Below are experts of layer 5 (counted from 0) of a mixture-of-experts language model. Rows are named up (a neuron's input weights, with its number), down (a neuron's output weights, with its number) and show model dimensions 0-127. Each number is 128 + 24 x the weight over its row's rms, rounded and kept within 0 to 255.
Before each expert's rows: a language model's description of what the expert responds to. This comes from a sample of Wikipedia text that the model never trained on.

# expert 32
Initial A and An
up1 [126 158 154 136 110 106 113 115 132 113 100 170  75 146 115  68 146 132 113 119 186 164 156  87 133 128 104 150 130 111 166 129 130 117 106 150 133 144  89 128 135 132 157 140 113 120 106 109 123 143 122 107 105 137 151 109 132 134 123  72 109 109  89 143 146 144 140 108 115 110 117 143 102 136 123 148  96 139  89 145 143 141 136 126 134 117 114  95 106 144 103 128 175 128 125 106 199 107 102 144 136 138 113 155 168 187 140 100 124 152 114 169 100  98 147 122 151 105 135 128 162 180 168 131 107 109 136 128]
down1 [156 124  89 134 125 143 146 110 121 159 105 103 174  77  84 144 111  81 122 126 135 147  98 166 150  95 193 159 143 124 188  79  76 163 124 105 172  79 154 114 119 151 136 148 105 116 103 122 106 153  99  95 128 149 135 146 111 128  91 146 108 128 131  87 146 136 117  80 145 126 143 135  92 135 143 109 157 125 142 130 116 141 126 146 136 142 123 130 121  98 162 134  95 103 148 157 120 135 106 121 122 123 135 146 134 159 110 120 152 140 131 140 138 165  96 173 129 122 152 129 157 132 106 122 106 153 134 125]

# expert 37
Pieces as, is, a
up5 [105 113 129 139 112 161 144 100  99  98 124 108 139 106 152 144 157 106 120 130 105 151 119  97 130 129  78 195 126 139 156 120  94 104 139 131 143 121 136  85 104 141 146 167 140  99 137 101 124 124 195  92 126 119 162 130 111 162 128 155 135  63 146 100 166 138 117 116 117 124 145  78 108 149  90 151 130 121 119 141 174 118 155 109 127 112  94 145 142 169 134 107 130 136 144 132 136 115 129 146 162  81 159  88  92 105 167 142 115 131 148 136 118 130 117 112 143 120 145  84 122 148 117 125 134 168 158 137]
down5 [138  97 155 120 125  99 151 133  86 134 142  92 137 107 143 150 141 157 134 129 125 154 150 136 124 131  65  60 140 113 101 108 138 118 145 137 122 122 157 153 146 121 182 112 127 124 106 115 144 117 123 126 108 168 130 158 161 116 155  97 143 160 128 119 140 113 161 137 139 126 139 147 135 144 152 127 106 147 106 164 106 123 104 124 119  89  63 106 103 109 130 142 163 122 170 121 150 173 134 142 136 120  86 151 138 156 101 130  99 165 126 110 100  92 168  77 100 145 150 135 122  98 142 179 100 119 131 154]

# expert 21
Capitals after punctuation
up1 [131 119 171 120 107 171 125  89 144 104  94 115 181 153  99 101 165  83 129  74 133 162 133 116 118 140 174 150 130 123 148 140 126 100 128  86 104 136 142 104 152  97 112 169 107 129 144 111 182 122  77 158 165 126 119  86 119 131 135 101 110 129 161 128 124 124 133 131 160 122 116 156 105 132 120 151 126 110 112 118 154 169 164 111 114 125 157 132 102 111 139 132 140  86 141 122 177 162 131 126 132 126 124  69 163 128 125 146 100 107 106 106 112 155 147 119 101 117 113 134 144 142 114  96  94 121 149 149]
down1 [110  91 109 123 170 102 107 154 123 112 146 174 138 144 139 104 104 165 117 163 154 126 108 157 128  92 116 152 103 142  82 166 106 115 102 119 179 134  75 136  93 150 142 145 125 133 109 119  56 134 167 117 114 165 127 122  95 138 140 157 149 123  93 101 143 137 107 165 119 104 176 115 131 148 136 139 103 145 148 154 142 121 122 141 165 149 121 125 109 117 116 115 118 139 120 102 126  96  79 103 123 109 146 119  99 128 178 109 119 116 109 133 145 125 104 164 158 157 138 104 106 161 123 134 148 131 128  77]

# expert 2
Word-initial vowel letters
up5 [143 111 114 140 157 148  89 121 172 132 132 134 123 128 101  79 109 174 110 138 155 153 120 145 158 117 100 148 164 156 141 127 133 118 119  95  97 109 131 167 123 156 130 150 117 122 119 142 174 123 152 147 160 158 141  64  96 141 115 100  93 154 141 125 114  55 101 115 114 170 156 132 111 167 116 114 145 102 136 133 105 135 134 126 118 113 157 122 114 150 105 133 117 108 149 129 170 127 104  99 124 106 122 134 146 144 167 115 163 100 129 104 103 129 184 139 138 127 132  59 121  93 139 104 115 125 130 145]
down5 [157 142 145 105 124 114 108 132  76 147 131 134 127 167  91 115 178 145 145 156 117 132 120 138 110 158 168 149 114 127 149  70 131 143 133 157 153 130 137 126 108  86 109  97 115 100  99 146 132 127 137 121  95 148 130 171 165 162 116 174 133  88 127  73 181 130 123 142 129 114 126 142 155 103 150 154 105 147  91 181  88 111 110 140 125 104 104 105 122 146 127 130 109 137 128  94 120 142  76 111  98 142 129 142 138 182 123 151 138 149 101 150 120 102 113 137 132  95 123 179 109 141 101 138 133 134 113 132]

# expert 24
Verbs and auxiliaries
up3 [110 143 116 108 144 108 170 100 138 135 113  99 191 139 126 108 116 156 153 146 129 129 140 108 100 124 155 155 140 105 108  96 123 146 129 122 115 127 117 142 157 152 172 125 142 132 125 154  89 164  85 176 137  97 127  73 133 116 142  95  87  90 167 108 131 130 117 150 155 122  95 173 113 117 128 150 130 123 131 100  97 169  90 107 162 157 127 127 160  90 104  93 106 136 164 118 147 137 119 140 117 113 105 125 119  99 134 118 126 132 157 133 177 167 138 130 139 119 125 119 144  95 148 153 173  94  87 120]
down3 [128 130 116 139 123 152  71 152 118 143 128 174  81 151 101 153 155 124 120 129 129  95 104 132 148 117 130 136 110 168 166 139 136 121 141 164 117  98 145 106 151 105 115  90 121 124 120 108 180  96 152 112 139 140 174 157 146 135 106 145 125 117 112 109 134 167 133 109 107 128 128  96 131 128 140 120 188 113 117 111 174  64 102 118 133 147 122 165 103 150 107 158 161 103  64 147 167 131 155 115 119 149 113 133 107 136 109 150 165 139 132 113 105 104  97 104 117 112 109 129 130 133 115 107  92 161 167 131]

# expert 19
Vowels in foreign names
up0 [128  86 159 129 144 123 107 165 156 112 138 155 123 153 141 158  84 127 105 154  90 136 126 147 137 115 115 129 117 142 111  76  96 133 132 153 131 112 102 140 132 134  83 132 168 164 139 116 120 126  97 168 114 101 124 138 151  97  86 164 112  83 144 122  88 124  67  96  74 169 137 136 118 135 144  97 181 142 130 143 141 147 148 105 147 129 171 115 139  90 137 134 141 118 137 107 104 124 122 124 149 110 193 128 142 127 158 159 109 105 135 123 168 144 157 107 122 116 131 124 146  99 148 129 149 102 122 156]
down0 [136 123 126 137 161 151 143 142 118 121 105 140 121  76 123 121 132 119 118  60 103 152 155 137 105 118 152 153 124 136  86 143 142 142 134  68 149 118 141 157 139 119 141 161 129  86 117 113 110 131 163 122 126 103 113 145  99 145 150 126 171 108 123  99 157 121 157 109 157 114  94 168 140 121 101 158 109  93 133 160 147 114 145 131 126 136 120 113 156  96 167 123  99  91  94 119 117 142 137 191 137  67 121  94 165 123 147 121 176 134 115 130  93 142 117 114 185 105 124 119 130 149 109 160 120 147 107 138]

# expert 4
Word-internal vowel endings
up5 [131 151 151 114 143  74 118 108 190 163 127 151 180  95  56 120 133 105  72 143 108 118 133 125 125  89 154 102 142 190 166 126  84 117 126 139  88 122  99 127 173 120 165 112 112 126 115  96 140  94 142 118 117 142 106 172 107 119 139 148 147 133 152 119 109 144 108 146 171 135 105 116 159 126 128 169 113 138 143 108  90 105 128 144  87 111 113 127 136 145 149 137 107 121 137  93 146 147 128 147 160 153 123 131 111 106 136 124 132 134 129 111  96 109 133 142 160 144 145 143 128 146 155 152  91 122 124 113]
down5 [135 104 139 113 146  97 152  99  98 117 119 113 122  87 173 157 139 148 131 109 124 125 143 142 106 148 110 118 103 133  93 143 114 122 141 126 183 123 101 133 141 164 126 117 145 143 131 181 113 137 112 159 144 112 139 103  85 128 119 105 190 135  98 127 101 151 140 103 171  96 122 109 120 135 129 117  91 156 177 138  57 149 130 148 151  96 104 118 102 100 145 174 124 114 168 125 108 119 116 182 105 109 110 134 104 106 154 145 129 116 164 113 152 147 155 120 101 114 175 170 121 125 117 159 123 131 134 134]

# expert 60
Past participle endings
up5 [134 129 175 141  90 115 147 112 131 128 117 171 223 128 135 137 131 150 119 183 156 132 126 141 165  65  93  94 119 104 124 116 137  98 155 138 121 131 145 148 131 128 109 128 133 120 126 117 134 105 113 138 137 114 124 145 103  88  85 123 114 109 111 154 111 105 151 141 131 114 149 179  85 109 120 135 149 126 139 111 136 126 104  82 137 125 151 150 120 100 125 121 122 108 129  94 114 128 135 133 139 124 108 149 137 146  58 122 101 120 158 183 121 121 157 130  97 146 130 115 142 132 108 105 190 152 149 157]
down5 [137 114 110 105 167 128 160 117  85 122 115  92  84 178 163 140 116 119 111  50 128 135 124 126  75 169  95 166 125 142 154 108 102 147 119  84  99 131  90 115 138 143 156 147  98 111 128 117 153 121 118 118 118 147 141 146 175 100 146 108 122 146 108 119 164 141 123 135 105 133 148 112 145 136 141 153 122 108 155 109 133 131 112 114 139 136 149 130  94 118  95 168 116 189  95 115 138 134 110 160 129 128 129 113 167 154 141 135 155 145 172  75 143 152 103 136 149 143 151 104 137 109 114 161 112 103 126 138]

# expert 18
Abbreviation capital letters
up0 [ 69 175 124 139 124 161 126 123 141 143  89 120 115 164 146 142  95 141 179 118 127 123 126  91 120 116 106 185 128 140 151 162 113 127 113  92 139 164  85 110  73 117 205 129 138 135 124 156 164 159 128 111  79 157 108 126 136 191 157 126 121 115 140 100 141 149 106 123 116 130 116 140 135 160  99 163  88 127 148 150 118  92 133 167 111 134 159 121 124 154 118 117 121 146 145 129 146 144 121 120 126 129 127 110 147 136 112 154 103 127 137 111  72 106 132 106 125 132 106 164 146 117 117 115 145 109 125 109]
down0 [164 151 126 102 144  88 123 110 147 159 137 123 115 134 102 117 115 161 116 157 175 127 104 160 136  96 154  81 117 103 119 117  90 147 116 143 105 143 149 120 123 139  93 127 133 191 115 112 112 136 129 129 106  98 123 102 121 114 156 179 124 110 117 126  94  95 138 168 124 106 129 140 146 120 151 109 176  90 124 104  82 155 150 111 122 178 148 102 149 111 133 153 124  82 132 178 128 138 150 126 101 131 134 110 143 140 141 157 143 118 152  94 127  88 116 105 104 140 135 119 203 136 120 146 102 154 155 130]

# expert 3
Passive participles, adverbs
up0 [136 118 166 154 178 122 145 131 149 114  54 142 153 163 132  96 132 164 125 151 126 138  92 139 148 128 143 129 151 147 128 119 129 127 103 136  98 113 130  99 113 132  75  90 162 155 129 145 136 122  84 157 131 134 126 122 109 135 148 155 118 123 138 145 174 135 110 151 145 117 111 148 129 172 124 149  94 151 151 173  76 128 134  97 140 114 107 136 128 135 102 150 127  69 187  81 136 115 144 110 155 121 124 152 138 105 111 173 156 123 109 149 130 107 114 106 118 103  85 129 128  88  93  97 133 128 119 133]
down0 [123 140 149 103 111 103 100 154 146  87 178 110 120 148 107 131 145 147  84 111 138 156 111 111  98 134 117 113  88 102 158 155 122 127 173 141 132 150 136 175 130 127 160 146 168 116 150 124 145 109 184 107 124 170 136 135 111 116 131 125  89 127 148 143  88 125 129 110 111 114 133  97  78 123 180 134 170 127 120 111 120 116 133  97 109 143  99 102  90 160 154  59 142 123  96 118 109 146 145 140 115  99 141 169 112 111 154 122 137 170 132 138 126 122 123 114 121 111 151  83 133 173 118 138 126 168 146 131]

# expert 14
Closing brackets and parentheses
up1 [148 129 113  88 152 113 146 142 144 133 169 153 124 145 111  82 133  78 120 117 116 108 166 138 106 132 143  98 131 136 138 147 128 133  91 130 140 129 112 127 144 152  81 116 143 139  97 148 120 116 124 110 158  75 124 116  72 145 143 104  87 139 107 142 179 142 128 110  75 118  92 117 151 148  99 148 107 123 165 125 169 123 159 138 129 119 145 137 135 103 156 103 115 118  96 138 141 128 180 131 107  71 121 124 130 154 126 175 166 143 145 101 146  85 153 110 105 156  94 145 120 106 113 151 128 151 130  83]
down1 [141 142 149 121 124 120 112 127 133  87 121 153 146  99 134 141  93 151 148 161 119 167 131 171 111 131 118 147 148 128 128  91 133 102 158 116 141 114  97 129  85 108 189 155 128 112 154 119 111 134 134 117  82 167 150  63 142  74 116 126 139 113 155  98 104 132 107 160 144 162 126 127  83 106 130 140 118 135 111 145 110 123  98 125  98 115  90 111 147 152 133 185 148 140 149 125 119  95 120 152 136 181 140 155 121 123 143  72 110 128  83 169 145 143 125 132 174 145 139 128 125 154  97 109 133 132 103 124]

# expert 42
Mixed endings and named
up0 [111 122  76 144 164 134  95 132 149  77 130 151 157 120 122  90 141  90 102 136 143 133 156 126  97 143 128 119 137 149 115 102 157 176 148 104 122 117 115 139 144 137 122 162 124 171 164 111  83 151 107 116 132 139 117 114 114 184 167 109  91 121 113 130 105 158 122 125 136 171 160 129 125 117 125 158 120 119 141 144 142 159 109 108 132 140 208 106  74 120 103 122 187  93 136 127 120  92 102 151 103 115 138 150 132 160 131 136 152 111 142 154 150 114 118 129 118 167 101 104 115 130 111 122 114 100 142 113]
down0 [154 173 136 116 153 106 179 129 153  84 137 113  52 102 134  96 157 115 105 137 148 125 120 120 155  94 133 140 152  95 115 132  88 135 142  87 158 168 143 145 147 142 141 133 149 164 128 133 128  98 127 105 116 131 135 107 169 127 142 135 149 155  88  91 135 125 122 138 144 136 121 127 117 162 123  98 146  74  88 139 134  88 142 145 178 156 116 161 117 123 114 119 126 147 100 147 126 158 113 113 124  73 125 146 141 125 110 189  90 174 145 115 143 127 126 141 102 122 144 131 126 147 107 128  96 148 150 126]

# expert 9
Suffix es fragments
up1 [133 118 111 111 159 173 128 140 119 129 130 113  91 138 113  99 138  86 139 129 120 152 116 111 145 132 123 129 134 150 150 122 104 144 137 151 127 134 134 142 106 129 138 137 148  92 115 129  92 129 142 103 159 181 120 117 149 156 102 125 123 130 116  78 106 144 125 117 129 137  91 121 148  69 139 114 179 166 112 129 129 147 177 133 135  93 130 147 142 123 125  85 162  99 126 125 136  71 130 143 142 108 179 142 178 147 163 135 124 103  60 127 171 151 101 130 165 110 123 153 138 121  67 110 147  93 111 108]
down1 [128 116 111 135 173 146  96 136 106 105 104 155 130  63  99 149 169 166 125 168 120 123 124 102 128 109 150 148 122 123 155 129 142 113 130 128 156 138 112 101 104 100 152 174  90 128 151 106 119 159 118 113  96 131 112 166 128 158 111 153 121 139 165 105 105 122 120 149 114 142 139 106 153 118 153 140  66 142 121  99 105 134 109 122 159 119 102 108 103 139 121 134 126 129  85 183 140 157 159 113 136  91 154  65 101 133 140 129 137 139 135 149 137 160 168 149 114 112 123 102 181 145  92  92 130 127 148 111]

# expert 56
Plural and noun suffixes
up1 [122  69 157 151 132 161 113 124  79 130  96 101 131 145 136 123 142 156 138 137 122 126 123 108 132 120 118 120  93  94 141 113 114 162 133 119 147 126 125  91 141 131 137 149 120 127 132 106 154 136 116 142 140 142 121 141 155 171 132 113 187 105 126 139  73  98 141 107 112 199 149  98 113 149 137 141 140 106 153 120  57  92 142 132 145 146 119 123 105 114 132 144 149 112 162 141 153 122 113 140  87  98 135 116 196 164 173  96 136 132 115 140 137 146 142 116 104 133 136 113 172  89 112 126 138  75 115 124]
down1 [136 131  94 152 158 120 131 138 143 183 128  97 123  96 156 120 132 149 134 168  73  98 126  89 130 103 155 183 152 129 136  90 118 149 100 134 116 148 111 155 100 114 131 148 128 140  89 148 100 113 105 121 133 145 100  94 122  79 126 148 103 146 120 117 134 119 118 151 177 127 138 128 122 130 173 151 107 145 167 114 144 119  85 148 149 153 146 100 136 155 173 116 154 151 140 169 150 144 125 138 114 142 137 132  68  95 139 158  84 112 102 146  90 140 107 137 127 126 102 124 127  93 161 140  97 123 118 106]

# expert 46
Determiners and quantifiers
up0 [ 65 118 141 107 134 182  98 151 122 182 118 147 104 134 120 129 152 171 147 162  69  69 111 127 148 122 165 110  79 129 139 103 124 107 124 157 148 121 116 105 133 141 114 106 130 115 123  81 118 121 159 135 180 107 110 105  95 127 167 143 169 107 157 121 139 107 187  89 165 152 125 156  81 143 167  96 129 145 111 103 127 126 134 121 121 104 161 128 126 118 123 115 133 114 140 120 121 143 126 115 118 134 112 131 137 130 106 136 135 122 121 109 162 142 108 161  90 107 118 131 129 140 150 147 143 176 119 113]
down0 [144 129 135 141 126 113 185 127 122 109 103  66 138 105 173 137 174 136 128 114 145 131  80 109 138 100 124 121 130 105 123 143 144 127  76 105 103 137 124 152 106 132 182 134 133 153 127 177 150 105 138 100  78 116 142 149 110  76  96 147 112 134 105 163 136 147 107 145 111 103 159 108 157 139 110 154 132 110 113  77 148 122 135 138 135 146 116 130 112 108 118 121 108 131 122 163 161 176 102 158 129 145 157 146 131  89 134 164 128 140 147 121 105 114 113 140 151 155  98 138 123 142 101 145  86 120  84 169]

# expert 10
Y in foreign names
up5 [121 146 141 102 100 122  85 117 133 114  95 115 117 138 166 121 137  86 133 178 131 102 138 134 112 136 159 135 110 114 147 140  73 109 101  88  89 144 131  91 105 149 167 170 126 125 106 130 143 127 128 128 122 121 127 160 122 103  60  75  66 128 138 173 162 105 114 151 123 185 117 113 149 123 111  94 155 112 184 130 142 145 150 158 144 130 126 175 130 120 139 146 110 153 119 130 148 114 130 131 134 135 127 165 160 126 143 124  98 131  89 115 129 131 139  96 115 130 177 150 146 137 143 101 123 139 121 144]
down5 [139 137 143 148 106  92 172 121  97 188 131 127 108 123 104 161 108  98 140  75 110 154 143  83 156 145 175 151 125 126 166 200 121 116 145  91 125 131 142 119 140 103 133 121 146  89 153 164 133 150 145 150 105 145  95 138  94 123 107 142 106 132 107 121  94 118 106  96 139 106  98 156  87  95 146 178 126 171  98 132 122 155  96 146 185 112 126 140 119 115 100 127 127 136 136 125 132 130 134 157 101 111 127 126 164 125  99 128 120 124 128 143 134 115 128 107 136 101  89 152 146 141 130 147 154 143 112  92]

# expert 44
Asian name syllables
up0 [186 103 140 105 126 122 178 117 139 154 138 126 138 124  93 113  94 155 173 169 119 114 108 141 132  95 112 137 157 146 134 142 175 150  77 106  96 151 176 129 121 166 140 107 109 161  80 160 125 121 116 114 116 107 132 106 127 156 128 145 124 131 132 118 102 151 105 108 116 145 111  93 109 165 147 124 109  71 148 130 141  84 125 130 109 120 127 155 152 169 173 123 104 149 108 155 141 103 150 121 119  70 147 137 115 111 118 103 123 118  98 166 135 150 122 121 118 174 132 100 114 138 171 115 110 134 136 115]
down0 [126 135  80  94 134 110 119 141 109 137 138 143 153 123 156 126 132 146 132 101 131 171 157 155 110 108 147 111 148 134  76 114  93 130 147  90 144 118 123 166  94 145 114  98 133 122 107 134 124 139 151 123 135 125 111 133 139 118 130 119 166  98 120 109 154 125 157  91 100 130 129 111 119  96 128 131 106 153 133 127 150 129 171 131 120 108 131 146 110 161  67 101 161  95 168 116  93 116 126 112 134 120 175 135 138 148 184 103 165 162 141 121 132 156  97 115 114 188 106 189 111 114  85 136  93 175 142 135]